config.yaml
hidden_size: 192
n_experts: 64
d_expert: 160
d_shared_expert: 0
routed_scale: 1.41
balance_loss: 0.000311
lr_router: 0.00117
norm: "rmsnorm"
tie_word_embeddings: "early"
learning_rate: 0.00438
max_steps: 4148
Below are experts of layer 3 (counted from 0) of a mixture-of-experts language model. Rows are named router (the router's row for the expert), gate (a neuron's input weights, with its number), up (a neuron's input weights, with its number) and show model dimensions 144-191. Each number is 500 + 25 x the weight over its row's rms, rounded and kept within 0 to 999. Numbers have three digits each.
After each expert's rows: a language model's description of what the expert responds to. This comes from a sample of Wikipedia text that the model never trained on.

# expert 46
router:488469482511510467489508516497457533476553484451527467496505513495498506522498511529534544487495497502556528557503482518507456499435522463454475
gate0:509473530507498500533487491495448469516516494476520493507479557540493483505546484526493569517484473504493471492505473546490498454524511489497493
up0:457505522502472475509466508489469478548524490500477524525509534530484479519557511522515533514485503473534471511463472523474508481500490494472471
gate1:564477485528493489481475519500502483477511516505532521545494488524487502502460504468502525512493507516439521461501536485446511515521508515513490
up1:461471501504526532548498481472507527461519500448477507472462521522471494523480520517498516539447537440540549525485510480507517532503460484515446
gate2:465506492488506499496519460511482518523522504482525477481465542449530511529519487499534486499523497497490479502509492497510484537426515524516484
up2:453477508509492500482517483506479535535515487526541474501465514510528508534532494490493489489547502451481495512507518482488484532452491513525478
gate3:479509548553515459508494472502498518507486519527486489541497524517545472525507506501473536490494480511517483515497498504462520452485472505492487
up3:510510530503504483494519450510503506503552518559492508478536516537542489487538495468476503581501484508513487551495521486452515489484503471493512
Commas in lists. Commas and list joiners like and, &, et, – between names, numbers or items, especially in credits, rosters and tables.

# expert 30
router:515492478476521475442527529498531480516537513476514508521466509516487531562513464513525520520522506479470556496526499491491516478506443460528531
gate0:539503523497504472553487460516479472520478485489509504549524481476524499497520504482487493490541487485544501475522499514546464519476485532520473
up0:512474532501513481495504511497531505500466534484515476500447535543501450496516492508483510531471517531516502527497528464490479515501481484479498
gate1:509554519510485506525553506527498535561521525456506530531470506492482505528491541499535496521488483470501487485491487519548542483520446517493466
up1:540537512492508487510539495509509515491513519486505496487493531471494520479495555507486517503523496522508454524511474501537550508471473464531479
gate2:496480476555455509461469534492529492488505459532490565508533488479502506504490525496471495488531474507502518508534502475500531494528490474465488
up2:504489528476542466517538507499518511539511518468505510519484502515535478529492527524515519543530522432498470482501470515506468494470531520516511
gate3:473485483547482481460493522468509506462473499483487490524473542507516488507519504490524476551509496506497518486562491528500501534513495479522493
up3:466498471514503484466465513514547509529493532480509521491526518543487504511467485526490479497523503530468489525546489502516488460492503496521481
Place and time prepositions. Prepositions like in, at, from, for and during that introduce a place, date or team, often after released, born, held.

# expert 22
router:482480519464494463480519485509486516488515462484491508511519484512481509543492496467518476524517520491514478530499488492508487459442509536493486
gate0:469533494480476479493472527532513465480528504504532505538482472491506516518482503528515494534486497503505475479513538536502511495472503500528497
up0:460528503473454507516478509505516478485547523484551511517504501496487535532500471511516480508484502528506520494511532533514503514493522499505528
gate1:487505474488501544511473485551501543488479501510474493493524497502493475522487506495520482530479488503499437488462521484533507580494511491542516
up1:497493460460475551516489524484489537490468427512502543510516469476497465499500523491506476494494455525466469505530528473496471469479477452517516
gate2:503475503462515495469529487512534520503517514536521503518501494523532485510514465446505538484477498474536514508475481513550499495502492536504474
up2:510474494510525493511526467467473466503495502541424468523472454476500511550516440532496498459542495493505480466520496498511495486518554494477510
gate3:452477512496523496482518460478479451513481542501499462498497504467503488502499468481486537535541534512484523463482478458472548495485507494499475
up3:472517506500513456503529512507505519462497494516525504502521501495507537478534448505512496499503493516466456471493543469534541486479510515498527
Capitalized word-initial fragments. First one- to three-letter piece of a capitalized or rarer word, often in titles or names, such as Sc(ulpture), Rep(ulsion), Th, Reg.

# expert 60
router:471522461506526471513528457481500505501488476490502499504487515529524499474508457508482485493512499487473517523462458514533514471455511439473508
gate0:528525481482523477473486522451545476525486471504498492498557477534483472481514504471494563472460495524491532558506480558481462520496517516497510
up0:492533518513477513517490481558465537517486488472468485520517534513533526516445510504475550502473519524468507509464437476523519526500499514495482
gate1:449542512480532469539501556509443519521498480523501490519480555489526494509472430521487491506491489492523521542500493488483515475508521528441517
up1:482525500516531480517485515522495476481480543505514558526490505552516483486492429514500506485468524512537513505530500534491501508487510508495490
gate2:494518523528502457482490533505499526543479504506522461455505555531518494482524541511508496525523446501481523497494502456520506512493498516530491
up2:527497533515484509482523490523517475523499517486501496487510506501483505529490511466521552523464504476511516500499511476521490492542494479499542
gate3:466487489502491434525483516527504477491520516483503503494503500449503511517527521521500500497521527508514447453502539535508498486494508447466461
up3:496509508536474456510531525514508485497519521479477497529482482449500493515532473501471511475504533551475444446511508508516510495479504417486478
Initials and single letters. Capital initials and the periods after them in abbreviations, species names and groups, such as B.C., C. piriensis, Group C.

# expert 57
router:510529463531519477442493464476500473468505494503508503559497516521508501494520538498461505509492444484491477470505568527470505495529485491502480
gate0:521537518509507533465479490527476501520484476471477468471494494453500504515524506463512480522490495491495461507523515463498466474480492523539533
up0:526536490494465511523494491479497507528470475532547515496498447477515514506499480513499579496529483498470446490484490476498474504481557543553498
gate1:513490505511507492510479472545484503520499495504476473454507474511468518498511510497477490538532482537485513480470450501479506510463483508470468
up1:462512503533500499503543510462484461509492525516538514522507495504528466511484546497495531483473511481466500514473501495511503542538480489520551
gate2:552516539503543501474492495486513521520514536493509495468482510502565538465505490508483552522449506440492464481468490495482532486554482464503496
up2:505462530473507463482520456498516500515536549469547538519463474498495503483470511507496550524500496488464457501483514470498523513493466470501515
gate3:506514459523466461476512472507480524493500545498486494532467468481490476497451485503474500477517511511467525505487438481477506516518522518486541
up3:452529515518471432541490511515478504485504546502510494509439526510506514502499488544489485507478487466539493453449470490454486485499506511505503
Post-verb prepositions. Prepositions following a verb or participle, introducing agents, instruments or places, such as by, with, under, through, without.

# expert 47
router:501498489488513450501520475477479457489561478475486490526485505491531522484502520529547471508455494479535510492452487496503519489501469470552555
gate0:501478498530451507515487557511507450523493515476508523506485525472579534483488477473478536481484541484482501438467513488498525477482472507502500
up0:526490530564505481490497533510509463499509535515478535491487507467540524481545497479464545475519561497536472483560545504493514487496474494476497
gate1:501470526509457501457435522519525493513557485498507511490513467497486507484486480466496506487564480503507512462472480476498509525497471524477530
up1:523457531530473510446448519499513481514544517498511552471492434501515502478506469483494493498554484531496531478476526479521471507496516535499539
gate2:538469505503498492555522467560493501505514512493460478494506523531537510514490552481528494501466497531466506538497498474468435546520467507509550
up2:506491514530501484516503487488523532489496473472525484529478509518509494510462486567520556490490482532504572481434526504549512513528555519486506
gate3:526498543527540493499514498504471492519570506522507491471498570472487500489508513492469503521480437512437480518514509438481480499515471514505479
up3:505531486503490489508495485436523504507454526501466536495477473521520515490457460508485509479509513508497467492489497534496475510435517465462517
Of and prepositions. The preposition of in names and phrases like "Presidium of", "Royal Proclamation of", plus the, for, between, de, about.

# expert 10
router:483466488517525501492500476509500501462483512459522548486486520499520534490537484517473516501516538505450472452491509448475501465512482523492504
gate0:510477475517479554500462499500504499501462475521505483505492466503493497434505485551507537473464485459531475493487529499492463541478456487473516
up0:525497513518516505549503471485554486511510527457512478507463460480498518483485464484453515508464458478484484503484502478512444509499514489532494
gate1:509485491462500515473511518460536503529478496555495497480515490487541505504469481500489542487500477503511468488546487472506544528495534452495531
up1:488511492527506521492486473551487501493513497446500495486492545517471463501552473511494461511551510513456516509501517535512468462535495526485493
gate2:465451481505519500504472522519508510495552563478495522480513478503511497509523447492464500472477421472483492520464502516496477527530482480545518
up2:457476489500483497483541476458508498497516546492534456487486451448487502485476497506553500483481508523464537504526491487509475499517541531463534
gate3:484541528465527511504489486478494464534518511447449527488472536486513494509538524489459502462492517518512536531499506487471517508541475451465514
up3:495509494520455495520560510509470524497474486517532484479488499509482500488454463474497520522504459486504519485490492520528475507500529506542487
Definite article the. The word the, mostly after prepositions like in, of, at, before nouns such as first, same, United; occasionally this, its, both.

# expert 39
router:522510523555510477530506532453461519492494536548473486468506507536483497483496529495524497538487504541507528508463478511489484527485525508490474
gate0:509481487466488501487514495493444470540536481490450460529504521482509479514487518497510472539505483525520506491497503484509526475532503475501477
up0:470456529493524488514475528476507509468521520505546492495510482481487517498488447521495493482476587484532491453437501503506471497468439509504500
gate1:485546487517509483517498491417484475501522506488483450521487540505511516468503502520503480510484490473480450531491502477458527468463507529484473
up1:475543501502495509497488468444477477471498501507493446517461516490539499465492531456484458491513504497459485577483466491453512448484508503528470
gate2:513499496456522488499490488530469490494518513519493507465492493525490490503581512517501517472452491522509489533490505476453482496475480552472537
up2:541513553467487474513515490529469478519504511525505507494518481514488498488536506486527508486476472498520500493514500476495517505480460519456510
gate3:483490478493524532484500516491470435523475496543480449490477524524531491494475514433517550525482480501524505518514509507457493521534493511508484
up3:509470441477479508491508527487477480516493459556530487495457463493502502477480536452484532508497486522506525517496492537466527515538505522499488
Scripts and math markup. Byte pieces of non-Latin scripts like Khmer, Burmese, Hebrew and Chinese, plus LaTeX and symbol tokens such as ^{, \, $, °.

# expert 43
router:490563438488523496495476468553493456474503507476462486475463524516539474510463529476474501471489505472467527469496504461477551486498507502483480
gate0:500517469535504475467465512539498460493472458507493516468503509483458482548494490481497508505524486535510512538526451494495496570481463452493455
up0:478507522493501496475501475469491548491490502479513539533501482510511501563489517474479499567500543527487478516434503510531507475445501522526531
gate1:528487527509539469501479530497488491522486502484448488524478467516524437473475503520505525515532503505554438480506445479503520502479466464541520
up1:486504463492484543476513490476479482487499477568554473509530475478476501537486522509503486522499496490471495491470534475511506483487501528465492
gate2:467502468513520508530488476495486414498538496469494487508531470447469544451510513480482495504524483527534474506516507497506517537441494507511501
up2:502478524507550535532494532494507510512507516491478511464491511491517510533516569488489511485498480509513494495489489510494519489488545519491461
gate3:526507501447467491529472451499478446480480529506523503550511519478497516494542537493531507418477513488474509451527506472524470530495528463528507
up3:491478500546537520484512511500501534496515497505493534456465472501507488507480513521451496566506493518523482532477492517481557470488462539481485
Commas. Commas and comma-bearing punctuation ending a phrase or clause, also thousands separators, as after In 2019, for example, Kazakhs.

# expert 32
router:511498480546525519488495459485512479549482538531455468485534554491537455476485511493518476492548480496524469502517506515512483477469527526511482
gate0:481553515504485502472542532497490515518483519525484511488502483501487488504478505522500503510487463561482513507509539501523510502480521530454517
up0:473504473497491490461482481513542497490488503471489492520515478481494534484470490485495526511499503482490535477490546488513493555468473473495454
gate1:523504491538499504468510461520523523468512533493448440506512480514560509505531483459528494469466515536479532476499462509488491540464521471484485
up1:492480513488477519511490489536476489493526487489457498477504503459527488508508460505497522507506502503476513478546477472507489502461459478441480
gate2:521495422511482490502492490493494518536523497475448493495509518529453493495471489524512445468476475530515466545452506463486493509456494507529493
up2:511509535495498523526524485493516457487460486501488526527486511464542516533537527487487537491510502484466470426574499522502519468522508492451545
gate3:498461520484445541508494465515450536536520503515513470459512516483518513511527496502491484485518544486516510532498527524451495489503540472532507
up3:402490527528508514535520512544546475515514532463485480472481519533463494526500531469514517510501487486480488494445473513475514484503483511460495
Digits after decimal points. Number pieces continuing a figure after a point, dash or degree sign, as in 2.26 sq mi, 3.06%, 7–6, 1300 kg.

# expert 62
router:520478536514526506519492477502463500496476515515547445507490544477495458494480549460456511498510519498528548525481549506499496501505475495507538
gate0:488530499486502480457534518476500507533465492513505544513502494486461525524458522475454489491506516525506502508506521492507487516484507502519539
up0:497472519505489524521467453520489507494573511500493489478517531459536466493515469532518517508480478475501503530514494505488504468521503484487464
gate1:523491497517452535482472466486504491533577488525485481540464509502488466482516493517444495495515488466470492507466527494523487496486488469522541
up1:478513514495539502510504454549517519515496484517509479477515482532527514524473489512518469497443482547485498533525488487523468502512518495518534
gate2:496489543515493505520473513540497478508481491488481500429481475500516497543498461519495439481517528523495479485504462499488489493499518507544490
up2:482541513514503538539470520483498510518543498458498512454535458450468492527510491491523460496496508510510467500499500529538509475466496545512520
gate3:529510488482491473502516484482541503513489500505463490537524527468454503525490481482477525517502493477509522507483498495552482485539472498497509
up3:528493492488492535484534533518508521463520529508494517512469522498504490512517495462478502517511464497484506464523458498478480477526517510512538
Articles and quantifiers. Determiners opening noun phrases after verbs or prepositions, mainly a, an, the, also several, large, small, another, no.

# expert 27
router:487520500486461515509515497512478488486468536476511481503506500492507499541465496479455514563515511474472463475453542494476463528466476502476462
gate0:482517525478506531507486539476478515503513479531501446509536508486506487490509513544471530550508535493517504500484495474522520526484496528515480
up0:495493528512525548519513497511495520493517525492524515547515503497523496505438486506469514558512514508516509525524478508515484514500520466537477
gate1:500527521486473501485493544501512504536492480474544485528513492481530495549464487500512540463480471526511492518475486455512504490555491522448480
up1:484506508484499473473494541487509497534518501478530500525503464477481506543497499500516521486474446510488545524492514449500515500513431494454495
gate2:533503497476534485522515519524514492527554532534476445518503518527504507463487489516506480478457485499491489472480504470506530497518464511490491
up2:520503475510525488527499491537507527491486542516441485487543495481472484513465505503472494488509461519512477484470498536479523497534503527479493
gate3:465494499503453500518539522522481471536482491498494536495487501480540532482510553494464482523503540511547512472547509467489475532495511489529537
up3:510504495509545522483505515454530500469526469498522503470488466487518464503526463492522510474482466508521479525436479560528492485484499503487507
Foreign name onsets. Opening word pieces of non-English proper names, mostly people and places, such as Hak, Kal, Sch, Mal, Iv.

# expert 23
router:521541510493519512526531483462533516469495476525519524474488542495519531521496516515547526479519508509477527522502462521479536482483538480487489
gate0:497487463483520519498468498511513487545498463518490494461471511480513508489466460477589526485467511482465509525480499512514513490549554498463478
up0:513511498504521504498474504499515514462526527475505491480491500529498504520534498508457470524508470468518460495493514484489441497491469506519532
gate1:513486457497512489511502471501500499527460464514521537529480525525530466468482512478489476522509528483518487544517506552509500473514482505483475
up1:502499494485504492519483539539525495499500562481479446482476425447491531515502497544503501464519488500475524452512485445491504512498508496498544
gate2:528469484489531480511518529518496489542485506487504504547464530452492546525491514504532476476495513549508556497505506506484464525515483520509494
up2:508498518508466487522515461514486507497478478505518473488540484493542494510478480462454471517488472486505490465478481469537508489474499476512478
gate3:506477512533521488552477507488486479512475505491503493529477499489529516489473478485481555498467491530521519520522479514518482506473580552527473
up3:478466518504502493530458519455488509522494470508555496525515486542488502524472498505457513495497496499468506515498495509513509487522471495461575
Sentence-final periods, parentheses. Periods ending sentences and opening parentheses after a noun phrase, as in "smithy." or "Disease (MND"; also quote-period combinations.